Experts of a small language model.
Size: 13 layers, width 320, vocabulary 16384, 61M parameters.
Experts: 12 experts in each of 13 layers, 2 picks a token, a softmax router.
Training: a variant of SOAP for the experts, 255M tokens, 3420 steps.
Below are experts of layer 7 (counted from 0) of a mixture-of-experts language model. Rows are named router (the router's row for the expert), gate (a neuron's input weights, with its number), up (a neuron's input weights, with its number), down (a neuron's output weights, with its number) and show model dimensions 0-39. Each number is 128 + 32 x the weight over its row's rms, rounded and kept within 0 to 255. Numbers have three digits each.
Before each expert's rows: a language model's description of what the expert responds to; "mostly gets" lists some tokens that are sent to it at least half of the time. This comes from a sample of Wikipedia text that the model never trained on.

# expert 10
It responds to: Word-initial consonant pieces. First pieces of common nouns and adjectives after the, a or of, such as cl-ippers, l-enses, sc-ripts, political, social.
mostly gets: " cl", " dis", " st", " political", " sh", " bl"
router:134057153127085139115087074148114133058165150136216126149116098145084102152112138092173208186110123091103164102180213113
gate0:137065128105115103153176144095101086145178167174119167085085184167163134184103136085189104164056120098126122145168154116
up0:211122112033123063159137099156115123123152116205121125036115183098131149192080165071188146132136136136165175140068143134
down0:087047125151144128150072049166092094130107131068128165117049115066134127083117138089141076125108153130095168114137073135
gate1:126103100120137133118134148145114108062140093052120059121092092165157093093167123158163165106044129098071068088153117121
up1:150107142116200100092183175060083134095133187125119094161135201097154133073091131135109156072098180164150109091115164113
down1:090103137096131108132123106110062113124089131170080102125167142195069136110135126146152115143142170134044145168167112081
gate2:099157122144159115163154133133119159131157105123194167122129136082168160109101134160126114172090069060028121116066168100
up2:184090147126137103166138149180178104143194116136116158104139110185142121169107121167174154147159139058143076058105128110
down2:113132154133103123173105108158144121130140058085086055073123127142115079083114141106139119052108154132138166148161154094
gate3:147103090081047137181105136169170102188133117138135122136150081080129156186110104132065137130079151103096096115139132119
up3:159152158167131165235141123178176101115146139129103077102087152164126139124157118146165109115200109142143164126112123132
down3:137100121140146121153151190117167117139110118132147093143163135093082081160154067124157183141086148182174122143147177123
gate4:110118084088140084164066133127135163131126201133116095158134129144138073187134115139165176158165169109136062137169129117
up4:204121127076099089129159141125237118149127099123129128136151150065179177144162117078110116146080145137117154093175158117
down4:113100142095123116117168125126152148174130132131162142125135131197090108122110164142124080140133142064139135155161135163
gate5:120107115159129138094141160119105154064097141152158027121148200099116140108124143132150105068151119151122162143107135167
up5:082193082090118144145162155111149140153131125144183155085116120153124149108162075124112093094123096115091117102169136172
down5:162069155104086141145082075128112073050153093135104165098131113141115127158157085084071115119094128122113139154132129140
gate6:141069091112073134099083139132107138142158164181109169129092113158130165160125147148126138185122113127126118155126157121
up6:129145084123082133122164098118159095191102130116115106114155121148126096163163168115132175196149074150140173209170110174
down6:098127120144113159150119129125129094243182105074106117109050079081142086169130141115132115114043095188070116093144134137
gate7:133149174119131119057050120121124154174122102145100166154119155039157204130165068095124143092155153149101135116116141148
up7:169146077100107140119106143130136130174117077106124122224164178084152168126164197127123091146154126081143103093151127162
down7:142125085093158069127052076093114080057112139121165167154127109100183103128116157090167135142102074143092177150191156138
gate8:135187170076156060138105161210158174100150130098146120186117071083177129153073153120076115115115114185082134170135135110
up8:142129114162139122134098101164166143085149166154138109165122098141133127136093150113180110039105159088106169143127152148
down8:157147168167126098161150115138125080173155194099134151155066197171101143116100151148117165102101151129168149110153139120
gate9:095162089108143120115168143145117136154157108090131158085110068113120147150061137095116103141179181105083170145078108143
up9:186111135138121115138107164070039154079127118116145155135143129039119153130118121122113178142138083165165096180158091111
down9:214105168179032127093127149104118115061106112128191069181132097137087144135130155099110150114067110156132114132153124097
gate10:116141090084108111110099148139185095084085158154114164125202095154134118086133071149139134147157099112139101171056100181
up10:141152155167102101187126101150060151204112082172134130097063102096094174107138126125072157134131170085117117059178132073
down10:156106136118146148152116113147101128116051118169130087124136096117143120138079150124056171153069138103094092091117165122
gate11:189143087055135140143104149118134151117151031107082115066139146146125130076146114109163099086128151115086126152133127121
up11:090122147166148183178194137094134071131125185128092148112085195163125142119160110140060144068124101109114149130112144141
down11:108132119139098150095093088153082064219124132131231137082114094125131104100105121148106152162142171138178152094081176173
gate12:133106120134207053105088045100085169119135131130189157086155089123125151150182102141097052114169156130149164148158172174
up12:054180139132128124143098071063131101093193123130101095129120160088181073147109195099156156118150135150120125130133134135
down12:147104120103189111127096110148172131159186115127136101083134111143128094105118187050135166086198127152101093139145137148
gate13:128141024115164141118183158187133161103157186130127099178124108127134139146106113105113137170143146150155069115128101136
up13:119134155125161113073133162090111122156186144191122127112177127130163104114151145125113113082064172150102149095109087125
down13:079122101222167132129120046109145094039110109112150113098139121143144121150221126132180123117135075122122098154120148130
gate14:123143171048145142063161178092150143095097105133159156134105171157062077087133117159162171118093111138096169130116148128
up14:111151100161133101104095077164104112109109122046194099081141111128184204131118126112120137140093175129171167133102094129
down14:125100115167118144195122142122119184172098148139120146099152112133137179162102140117163095176075166099158134144160117135
gate15:146083124129191155161154168115145211130109152194066137144178132130128104162156160122088089064155100161110146113153139101
up15:204137074122092154092100068107146054124124109150073133058114136152137111102098141115162136156154158142154103110118179082
down15:114126131183103146185150182073145149255148078081098111126162126154143133101124122144152118132111122146148144151081080102
gate16:094121123122105118143080128158068130173083092145172142120157097060180132114127145172125154156084167139113136140133070168
up16:124180176135130165127193135124175137160127155100105100060134126098104106157168132113139129126174125151119125116089128117
down16:195127086144193143198198236127175126009148141063123151063101110176049150115066118094097096175156132098097094166117158126
gate17:074062045148079090096074077112133157106013122127175113112147111105098136118098136182094130129146142167136137137129136139
up17:159178118255151145190162145161201124075083071091098101127105125142175116106204147085108158143165190183146116115140149140
down17:080144112115125102176105101070154124000091146104181072164083099121101126114146126113138074070112140102127113144123173120
gate18:131084184168148084150104162108141134125144073083079135133174112119103211129132167125170035133122132148104139092106120159
up18:122114176181126180119139148111161071124111143135138147093164107113123084148084126125160142126156153224084177088107108158
down18:159162111127170137123106111067110065090103159149122159078139070147153174093163115132122149162147105056073190128138159078
gate19:118203125036154174117103205133090119119182144121141191131126147207098153097100175129169124176109151102134105143185127082
up19:135114075162063125125116076151193094114147129178173124123065114131171077141203154169039155131172144091141132108158160120
down19:040173134112167099129101196088147082095120195112108151153148097125100075152043222115161125142103058142168101142077088122
gate20:141195107083154179167137139140086136127186137127106162143100098090083097137147106120111111153097109133149126169090146188
up20:140131147148137090115126137141105105080145165121071067147160191079127157122130184071135102121121117111120103135084155091
down20:209114150073166123187139136170125150123159103192140140150157179146114107139080158142205132117144147121150139130105101158
gate21:129150108130113117083112097120124109097102149128091099100147174115116134170132131143127119142186192121122201092081183175
up21:133123118101157098074117142175095171121172117134130142134147082083111144166129162154095075159153117147099094126162095187
down21:171130142156137121094153118188094114138165168145081134139114126130200099132160107079143154142115175122148178149117061105
gate22:155094174090141194147168150099095110123031088173113141097119128110122207106212117118194164157163066110082079134122096146
up22:176069140195135187169208166158121070175126124156135118088081130183112104173180134128116085113098187134111147121180090088
down22:101132136089102120016134070105059147189096159070087180128145085076115175158175140136127141181136169123128089114130075078
gate23:145152105109135135075148138122153104099146135137182118124175127099107131066123138136152194116108113168101151093072083168
up23:170105181139136173126107130126170106116157150147104108133124138142138166159181069148139122159163136078071127124115088127
down23:107104145177104136182178101146105091149122141137139180055057173117140084112073120123148152151108190094129097182170126140
gate24:115124065093157144124162163144150088101090118154195117148127152118161110074167172173111170145114110105078171168145196132
up24:144113148148107140199117107126102081179140122155068096173138106119138082122120127086155138134110162094029195038128100073
down24:132129104127149106095174126137110137066131086210103134145101071116145089173076132118080162134141102124118130087165091110
gate25:060137073116112089204108162101140164090102161138137172091161148158123085162152096095119146120109072118111113106133107132
up25:147120076123092148162083081073095126096112165123218078076132139143135116093139116104125092122118120100105146086137098081
down25:136174156133151087158119164176102121146172157141177110093134186126176172133122134113118114103132099134119141107137175114
gate26:177103066094122091146104115076131159127106108138132124174093152121063085089133154122113162095141160126162187120140135073
up26:080168157096141081154118126107081117141098085126183109132112168152165110141112148181107143147170114145120125104191154111
down26:180116137186117141140136146176100111132176145126078122120153137147117152192108116132135103102138183068148119058079150152
gate27:168193153132135152164180147182159123129192116141076193110121137156104169214127068089101127105151148134157217147090097144
up27:195162197107064194139115114165162153115178144167153145131085133156091144097175194058109135116091147135128117139070131131
down27:119168136085117121096189184146116093128115079121123112137141076068146163108071145126160114114080074194067160136158159096
gate28:112146118120101141156135114194166157120178139093123131082135048118115180061157111128124103080145122159117109152128083069
up28:129077105197114098185161147113150155126170117168121092099145166113100102140139076165042128135174113110144161088106104136
down28:142066141089095179138108194112107145026126032150114098133129110134146190142113125153118130084148149152143102116098164132
gate29:208139106079209162149149170197178117133143188147093147158134078120167112098154117172184144140074120066153135131133112087
up29:100090102073095102058043141151058126108166061099147101168177094125133089113136116120156161145139133086110177109098115110
down29:064158149195204113200154115151194123064070252029156133131077110122126158145116148133122076077070116089130161113140092091
gate30:138136159216160099134164172135186152089143145116162070076109145096174144117124158079141098117144130144119095162173114090
up30:131100159199158131100148168161180087146188221084132128133143131154127178160124146170101127147098106099119110134150122178
down30:085091115092197075087150050083151149169072233149122120145143126113096153154132119165099142143139165203138133148148160124
gate31:159145157107065122107131202119122126172133139144115144114102125098137062192104113087117158172139128136092105169126147139
up31:168119105151124143093073189130141111095126143108142131116083111142139145165122207137144162132136135120081141152096049087
down31:086115149156105115151176074142110123205195127103117177147100150130110099128103117098058170113114086083152089155130146052
gate32:056111113167087110119140140151129138110153106204136117085092102105126117130149123129105134077097146142120107159142072186
up32:120131053167142100131056186124121156140142156171046121098108145154103119135081109209148151196184101159104085126088067144
down32:156132147088142082151113059091102074171072105143121115104087101122106105077105193110096149098125147126127075131133142153

# expert 3
It responds to: Table cell separators. Pipe separators, row-end pipes and divider rows in Wikipedia tables, plus digits, dashes and percent signs inside numeric cells.
mostly gets: " |\n", " —;", " %", " Candidate", " Succeeded", "|"
router:127123119175111169185131135083127173099121127130117185079206152159095103121104081114151155164122146099143133122122180140
gate0:155128174092167120083099172109124132133153089131103148171125080070194176133092124152184078146066130124067135060125120166
up0:048079120200116159144134152146134143140079112078138098146113143127101077086101094088150131145099123161110148098057180124
down0:064162144121149155065133154146151143128143086158103100105089175084142162131132193131142135106146101166146119137164138151
gate1:154125118081119098125127118109114133100123119181097140070109093109180148193158040128110097130127129102101096162041134150
up1:145102099060128180165120103068130108130165187130134110115076137178165189133081156071045169122120156131075061124135180053
down1:157115144108112072109098099175087152084074087121128086098089138100135083160110115092157090116195128169157089124098110136
gate2:100141084117126082145087148130145085165122136131165154169116099108145117182076198111159133176165177092153130145184168126
up2:161110143125156145134114089111069151093148126158140205187193192090133160043127142147132106111182109140120089099099132151
down2:133102079165163089128199102127146146132072132185138156119097115149152128131186083073107148100192154094190172091084088031
gate3:129166065116036081138118153175143121032192112133071141138089147128158123114134117140088129101110135102110114125112066162
up3:149090110149176116145088123140174046135142132099123149112111169167134110139144146138080131159145135105109112113109098165
down3:039111128083122129167147124076100041168122129047072128085105128088156147108161107140107112101145142127175087136115131126
gate4:175142133142111154117100144084092115106146099110132145107133077081113206177124124177114158169113149123131175139139104090
up4:132120086105127097141125102139135075159124155125114111102119119087122096154180075145101101094166147148129158099142107133
down4:167124130093164152139095109106164077038106133130139161156098170077102143130137111129154173126162149117092090135109129115
gate5:148172124097162110142126175150153090117106147135183148125098135098140128098131161141171126179103125067086110105154148120
up5:121170162203112187100138109156167158173117172117170112067182153186151133068146146140134123116109080150137152091100100118
down5:134114170149113082106182087105076131116156155131173143085091136114125152129139114094163172086136111093151156140159126106
gate6:131107120083125166105152151109117120084129171119132167108134135173119130128071114152122129120125146117099125101124145103
up6:089085120152141162106136061128141117126114122152172190161090113140097178116200144126107116149088130125154140173103114151
down6:094197157153141138101152147199129137172156138083104078123089138127117121162066176155106114075175070166179148195147156148
gate7:123118132135143152132158215133115132123152089103100123113160119124084197165083100138141111153099129216144115108116076078
up7:159096114117075108175127144144120112147138107107165132157083150166071085089067120172089155078114074114124156132167046104
down7:078178143145145126206106112116157125166081146159065159100109119164150108092153118157136130139142106157122059125114132170
gate8:123117179085116138108123150139124183200159071136156150165075108164117139061126201118116091135117103136156104144142125152
up8:097146148135106163180134127128084089101116148136170140040095146121072103161106154164112135130094066116127149125101088158
down8:135167097123101109155114141112137108099134151089122115141186136133155142088105169084095083153123165149074163095116128089
gate9:157160115143141110107006166138096095116109105131113086139127139137124153154127114141177191101103151128124141136097106148
up9:164152126097126115131087190125076190107157171130125159096117133154163094106098136137125171117134148113093128149088109088
down9:188144164069130084078212140073158204171144131099137146169118146165175091172136164101092071141116151096127100171097081111
gate10:172143111058168126138121137109144079132131103153146205126159148123125176129131071130180118154068216176199181072090090099
up10:076140138107130095150088123160126137137104153118161110088135138119127101176127175180166087078092178129107145147164165087
down10:130146156092128125166142117097132142067109126143125137096225135161133100107146175155127137112157132107078094066161136146
gate11:156130085112045124124186178183147147069137070096107072127203137114117120209131085162147055134123067147143156149130104196
up11:140189086192107155110140162113108105133109156117099122107116159167168165150123117102129157129126160194101145179087065100
down11:104139139114083055114175144110139142154150132144168191142175118157146082116121140134089116086105170123106161175159154110
gate12:123082125114169086136144138103102125183120148175151109132084165144157119177127119083134144091169144190076162156105143147
up12:140138121147116136103122112172097144077136135150099101207064131091167156160141128162137067185050134203117152133141164125
down12:158121111121152139160140217162102175110157138101154130083133092097096199073140200083142119123173066131066100052114155125
gate13:135135150152108140105116140190118100145113116141119166140190160040138121164119124104134078137153095129130222112125143143
up13:152157177129169142161171160120098114140170137079115123134106157095101141101136118040137103138110132149067136166090098125
down13:120182125142089150143141133127138083141202089085097139147138185149176128161157168178121134129154106123127161141115093023
gate14:112134110103170117122164148116108166112143131138121193095138126135113083178151120169162163207091108155112077125095128173
up14:135099098142093188126109107129153127120141126161146102127175106130194156147167108130075101104103216071090115164146172105
down14:122138128152121186150093167105146167207112124178145170106122095090151132075149146131122096151096152160114081127114101121
gate15:170134081146111082076098129106118117099109105199113182141142099112091153137149119139149152189087168152189152106115110225
up15:127116143162139152128129091138191139110171081090127050061129143068141086077089136102054129131160172072067111132097150100
down15:123128079119170085118170129156141112199127119050131139118098121117159086119114138163161168183105140094139149111129075130
gate16:133121146144157133126128142166121152192087105132107137166112179080080081078102142107099132126165152157149154096195162163
up16:135097074126163093162153135118121118112117102131111121112104107121167147188139119121177060082041199076138097133152105182
down16:109190148144110083123169111134211128173122186159043121182162136128169160094067123124166014191168159161143169126154123196
gate17:179109125128075099117092119191103168056106066115130133133170126119092158131084132135114091106070086122111093115120111078
up17:186139182146073133169122165039124107097124085199114046136120088146124106095086146177111127123137130118143162101112145092
down17:104086102155133121151134173106108139068076135095100127036161105109138102117134131102074076138174120105104111130110182122
gate18:152084120149108157109142126133145162143151039172168171111076154100125134140170117122194129127185160126171090124093127082
up18:117135111136101150114122094128134136127100092123084153105149150146138178129117108146094122107110125129133145133123131106
down18:099075161110143116172142106095104079113140181115159112124116127149152174147164166189077154149181171179146149107132132146
gate19:137192095134120118149149160169115158108146092058124163154108124139137174137114188153134175152134100138140117185122248152
up19:113131085152160120141168107123134143103119166123141120101150123094098148098122127116151138069127105111126139109212163129
down19:107101109121110105164148158083164110145101095141134100112119117121110133122122138091124074172094132108084134089122142182
gate20:133093130130152139155158117111124146212091130163130195106159081154140141133101115175130135144113128138139108100071135082
up20:104086101126109126147156162091156100125128159099105159114190125154097172160103208161123121198121158155097108133086127119
down20:086082082109112141111094064130141164114168103081170156109195133131104128119115059134136178166103113158151054119143129111
gate21:149109165085108090092144148136159128173139109135103160125147137094113131105150180155068139183132111138103145109106119176
up21:148164072121108143097154119120134141141122164183088052162129129109134067122108103171174102155132113161075119082077131073
down21:123089173153150115134152149136170112155129117176117144099175132114106084140114131120185137112131161133137149101132111131
gate22:166138092075129168130099137146144140136066134163094153090176184144191100000117134112160112159100153139112105139115119180
up22:215074152099112163198109180161136142093129151118098090121145120121120164112072137135140163112100136162126164123097055133
down22:128101140054127182105123116154089190109116119126110193142145088159117201143180099166108135127098149151145164122158120073
gate23:123168156112170178061126171124147116088100079131140109068162058114110137152114158150162090165100091189129188102194160146
up23:123106124082156126100185169131127153153116143156137184131112108127156062143103119113180118175128119148170107119094175096
down23:087085153149111136143148118108115131121084068113083086135174124158162115081060183175144134140132121168179133177160157138
gate24:137124088136134176161160142179150206165191050121130111107068122144108138164099144084128160149102188171113142069143145103
up24:148128188103117185164151182094156179146157142132163121075060160149159115084167070147144132065104079161112137152129139173
down24:105128131139129078118162182154073132192115103134056131083111102131063172090172201159112110154145070133079113058083089105
gate25:173181159115074086164142142142169131171160157079112114166094128084141125108143173199150084111144130117107058089148122088
up25:140135101134135198117145122104159145088147163082072168108059145161165120061145127155118150161126107149158158151149164189
down25:053124136167178077160072103144169032124158113139117154060125132101111091141126133122132143125123122164125103110109148050
gate26:103091081087102171142129110134132088140118176187171133094103148148095099167071171138127156179159103179098103097120089113
up26:105125127117124146156141144144105060137160117086156167102255114185041128115111112157160098094146135212120149133101127150
down26:152104141148136198110093178176159199143137165103145152089160078166139136160157127132141121095197165076130191106129168108
gate27:138155153168104119109106163128126129091158070097126149117083147046093126145085154176175121201130144098143149216122159135
up27:169106132140157094167155130141100137183108070104088117167189131141088136106085119128181140129165110145120163153073172157
down27:068191133079156145130175056107086096134065129108161094090104182179135122088067185171137092191141146198159136113139115151
gate28:167148123096107095101167156168110119101134095096128168092124163086172138122147120194105158141162129132146122151143123176
up28:118188109165180125215143072156123116116116114132062145138077134115115114144150096120067093080112115117093133166102081095
down28:131125209126148153112033127150168158106143137124139165137102132152076196153141144110150117112135092147089136155161129134
gate29:192092077144122121095122123126088093102088144185080112135167064137052062131076091159107150134191128120071139081134120129
up29:190125137163141165138074166146082093127163151085201154110116149059111110137100094164122100102123075181121161083137175120
down29:132144153151132105091084146150129088114164118135090219133136143185181151084080104148120106126085099109185116097089035113
gate30:103134066202104139146168167203130190162158099150140124158087076134173148133115109111121116140095117144146121134163126168
up30:130121082105140130134063153143109152084186089066158108169112156127060087104083166138101150125112091081122128104090112184
down30:055137160104147152168120134129126159061119202156158125129137125133157121206090100132114174101116154168157199096141165091
gate31:144139144144127089092112122135201129155049099137147163135112087112110097093119091148149114104105109121125116155092086128
up31:153129132112085159082140130115132133141085091091127127098138123086069133114110109141140064132135145098148157124180227105
down31:115168096224128198172097139123151130125125172141158125184049174132113167155130083149063089118131136095133070137143101114
gate32:191112113149150129146062165196143153112114108129140120175114128120113133147148104117135143077100114125149217187199162122
up32:161113121127136090129156126129113134132079088108113137119103146131128117115144131120135152116107123092140086096115092133
down32:117151153152170105116116095130151128065137118133130151165141181135081082112114116134171123148140153106143177144098123126

# expert 4
It responds to: Mid-word letter fragments. Short letter pieces inside rare words, especially species epithets, foreign surnames and website domains, such as calyc-ina, salin-ay-oon, Holl-inger.
mostly gets: " h", " en", " con", " res", " ins", " f"
router:095077181116118112095109078145097107079181131147197116160147155165080130170107134088154188162122128139112163133152212147
gate0:151095054083143121161185139132132195143159131191153128082097112116133177124155158110108113146101140091129141102144098150
up0:090116141123155093103107088136150115158142077116203068086152164097106158119114125060157077103181102131076134024082165105
down0:138109101143151075127117110181142162177145157129157139124095153117103151164170126134193148142122116203100133132170168126
gate1:151076121083103097109107101111148109122035111195123150084162079108078134106168115143148177137143128096122145126196162095
up1:141110142109115088136168098178152148224109129128138162140102122166195102123125141142062152121172133132147135112140098109
down1:131078072153159120062120102108139157215167157108105163054095097109116107118082112173196217131146131131169130166116182138
gate2:178137096142100138132129175104152147163166061134174146143113139217103112148188143169120187137067099110106201169143134131
up2:138097117174178114120069068107091090102171131114140120128152125135120194063113159074101157104166131090122129119175172061
down2:180145118115080199082091169124116157122124124148125098129108135066115123149066134108132119103100139144176148178112137076
gate3:112110093108068130097124140157174144101098149126180094111116148142101054150082121181104146121090147131095179171113139154
up3:139106138154113132090062055076104147112062139138139076148106164164124069102148108148153163130162120118084117198121161145
down3:115141154164177171097122189097187125178147062172079100198097100105171134161150121137194152136109056100174110118133173087
gate4:172159107129187125104147139130110109142192160149118168116113133128129084149102118094164113166100122128134184109095126131
up4:109151095120092108169156108174164070148190110128144093067118104111140142166143125062167158121072087107080144073140097167
down4:102134123172151039104091122149162147218187179125096110167139094109118120169218134026162143139108121146156137109100146120
gate5:138099161157110129105050120149074106167147084169115172077108198126094122118143174094082179143056115155144203142131090102
up5:075073135214182097114070077248165101044178102086092159105120137080137115137089124102138107181166120179112114181140129166
down5:098131176068058119071114034123091120255153032105124112127160145125105107159142094142144133118108138133132133117107080133
gate6:118133145149085137138090112125122111114119169177140164112093060088119144087119060123082166106143132104156140073118165098
up6:163072153129163161100138160135136092172083132138155109072155163187097206194102155147135113122158114109168167183083067100
down6:092118156213116146104108074140167128013071113081139150126187115120134140153099162153188168166175139205108080134096062094
gate7:167090145136127146130133114149102063132123122149153120211102183134022130173187150093102133142125136094151104119112149130
up7:117106186095120188087146042135117118094082128135114136122084108137151154118122123111109127144100136076156072102098117135
down7:134157145085149094152163137097197123194110143161052186142084111143181132057150165111160141154112163168147104164102177188
gate8:142125103161156146156165140109087158143156195131150175141103148116104171153115104121115184170082119137089156101242095110
up8:146109082151190136206169134118136137161149126124111122155138099088084194130099126056118142132124139168134166112142121131
down8:105078104102139147106073110082150141080115120070133171111125150105143108110138139095030106051082137172119113157179142162
gate9:200165137149103082085129116159120111154102113155139089110129094098089149091109090172108113127165037135150160137106136138
up9:130111210098105183118098163132182099126172111167148146120119117124184199147048154135098100118126086116098128130075135144
down9:064079135158176130061108149150108098227149088140150055184173136144175093159151113118158109113133099204082142106142166121
gate10:088070111069143076115108108117143109170120128183118134142090163138133105083118154077114134125141131151180109123097157131
up10:114127091086078119122158117160137134114086122121088089165135152176129104163159145066106112119145151139119151067106116115
down10:149153161131145151150124145095090027048128087189056176142105145123162086098150204143126143150156094128130157149113137143
gate11:162115145168145123152145150190090138146118130194104144142123138148184133143130130112189152111114138122097137160108189151
up11:110115136161108128186166148208166140068111056109086176131135167168136178101144105168070114097144159121149161181152142101
down11:153161155054101166125122184081087154182150160140135121163080123111084132116175091147191084171115190179120166104117143145
gate12:151157091137088143134147148171106188132114113171177160114088095081128169120128131060138170173119186110165125139167104069
up12:124093148083100116193172118089130095149072153159118130077165101186161142141092166095143149085145095103131124164141113136
down12:088081141169086098114150127091107141016137076099137144105083164137110134133160134172141147150120112116203137101147114146
gate13:144133111138114111151103152066057112134119076169111077081159038111097106169150117130185094166132143049145129152156101124
up13:133103162172152121171149069157119086068100236087099156139152154150129124179142184165144118126134156173157101122190153110
down13:143207135127093109165126162127085161147073090163162166108144187061134144057196113113133142103061076126115104094146131103
gate14:131152147206173168058179094101116159074130113136154138166145157105132170122135150123143089180110135092121082149094093142
up14:087067159130105051056187150138092122106175050121152087118139122100071059161181156088129072147160158143082112137173122147
down14:155104123128195150157157210087144200110128144102187124153125151155098144154071126085140119104100074088124165122084096121
gate15:161099182139155056107120131128100156173134095119123133171111160066116162147179131149042088169096145107162092133150145160
up15:162103175135152222169116089129130188108099066111138102098144114135155096138131075128117128159069122165190106191145164155
down15:086122148122097113080144112172164098216109158172135154120114125121154104122186091172103070138119162101148097153110112134
gate16:169144155129160123128121172103075174086115140166134144121163119137075170065112089097187120127114095084145118132087081143
up16:119112129119134068141103093208086104111108212185157084072114128141162093128122149122098121074134068135122145114181115106
down16:093126118127185128142070135160089131125122101180100110140099176098130094127199114105147123106153084156090161174143119140
gate17:117153128130080118160147160130123104125128191165133096186075194114114153149140200129104194133092087098159154153138125161
up17:139119186146053139106115073124105143047123131079182126119129136099076089140145064164126153109177129140079119125123165130
down17:122184044103145163193104167097106156102115140180170101174142125102116118114080104145136173106157158138123152114118141124
gate18:171170171197173160099166128094153145087161106109199119160060050096138155148122152132157130134136173083069165108102128155
up18:151091074178141134146121166112167141142135155132151198107114146113092128165049131170120114092103153144130159096148138133
down18:206190128180121082135107124175128084191091091150156092159147101179060139145161199162128130116138133139068150123064120104
gate19:168105157131096133118192087092097167102150122104112160112179109143117096128173168131186110135146109102146100099127179117
up19:128088134139126118161131134094123162127145139165114104154134082107155121193153128201129175103156120155136083136160128146
down19:088147133123081119108139112144094066120082074090063147145096099103130176076058154127114085153106125127099124106060098156
gate20:139130171126164163136133146193146129137122124128137149148137119094110071146140117141140134130142065136109123108095118109
up20:177151154049132099127143151058110135124112126097164141180105147125204107160146150107103142143082107142148130094102150151
down20:101130140148193114119111188104135135091137108116140151208161216138151130083182076181143127146086126088130110173093109167
gate21:080087193110168095080114142116073135102178133110102079130193149156112114115053085149116128136132141118110185097139139172
up21:098088083093105096168057129090133172176143134186126109157153066123155061152102129076129136116189136131147127071124091113
down21:179118161130100042136126081163156121127189127120091143130140116114114126107146114133156097110109104112129139117127156078
gate22:160146184125156151161115122200120130165161114160144093064136142169143081128110177091139147123084092096118071192161103117
up22:086111120078205131103158169089097122154143185174120131114149108185066120062124140158160157098145087103181164171154121133
down22:143106141119208117184109167122127202044133100115149124125148136168083118117086138171075187124177148198178129149129152144
gate23:135168117087107161100159127164117150132132143148147084149135115147096101122081112169119125103093159140140126176098135163
up23:085075095083159075149105080103124092125182162123104110111168114151109089108116181087145124099132125134117112166070125110
down23:157123150149103156154085107132165133177096063118144129128167117133123148111236117131134152095146137131081114117128088148
gate24:106083146220141182185139115095156094137130097151184149056121116104168181149092148122116153147113150160109047143161133154
up24:095113178109091138208151128127120112153108140150149089188121219124104187134142163170157146094154119052165077125127109135
down24:122137147102126129082150033121074115116088179029155114132111101145117167109083073102122112111120147179121180148115183132
gate25:138133158143086109153194130113108126118136139130153106077112117087155108103126077097102174180161162126160108120147145053
up25:144088099160130144194141136166166102144190116145127097137140099112189134189125116073138117109216206141079078176119157164
down25:092094133070128082082102131099171087133140159075128133125114103183201139143159098091136161134135142136143090168178090121
gate26:115129129065142131125126133138150157130141138203122186187134099131072183161130086131100140140108135141115160122113171146
up26:140119089130136107134145212121166098117132135142162142168155130173105146155153115121124136169128139170127164110093109125
down26:109159163181105163092136108129156114108143075130064161147115117091149128129172170092202078163145096128064080166146117137
gate27:133127111174111078165121192096143124201149135122152181125115122137127058143132185126112085152150161063088125155147125127
up27:121109104109088148075116155160152171099173159144096127071200189063083156163135164124105130119105175125098126141120128108
down27:181178084157152087170134185168134167007096081093175108176048087109094118107065099154112132132103139164087156128128142147
gate28:125130205080158206134140129074129168121149099097143141128133137105109120116142156103190137151137130116124119124100106164
up28:098143106152096163110102163137075105151099140117160105056091182139090099130155110069133107156088126153110163175112139181
down28:078090196103129139114139147105105158154153124046136165123066128111126121173156169147161151104114132175173105110108126123
gate29:116104083083127115114168151171195127085139160180098091099126103108122144173172118103091109127145162095130086138128163140
up29:094106137167062154039077143127081128197102193169157080095085161077043145182156162111127182117142144109114064105107104155
down29:124078085122074193083154208162056222135121049149144143121123142125202115130130108158173153150126118115173071115102069155
gate30:178171130175147083102207085210124137112143118133137105194177126127123148093056162176117152180142119140092174105137159105
up30:124145098104140049084095102125153149134144124109130168159137066181078131105057099103141111085123137159149136160122113102
down30:094077183134098162082096163160110093188116100083128145130068157093153140070134131116144212068102114154127093132111176124
gate31:083186146076154130156162207105105123124134168117184180133090175133105138163169075170143190114060138103176092128097130108
up31:160174062129128120084094060165108153137121168162091115099170117126045122155154126084060131173168144158132121125114171108
down31:130151176156082115133158141140144137107090094178117170100125146134211121138083158128158112118115094137139091072158137115
gate32:110142117098084124124124111128125132086133126192097113115112150138131122158131163168123135120121209136092113189164148109
up32:138148059121145110156094184121117147137118193145109145064136147148130121132135145056136090149144125138091093159167112143
down32:130157126119149117196147255093132184132113142185155101147165135082182106121128134083161073137162161103112099146100133083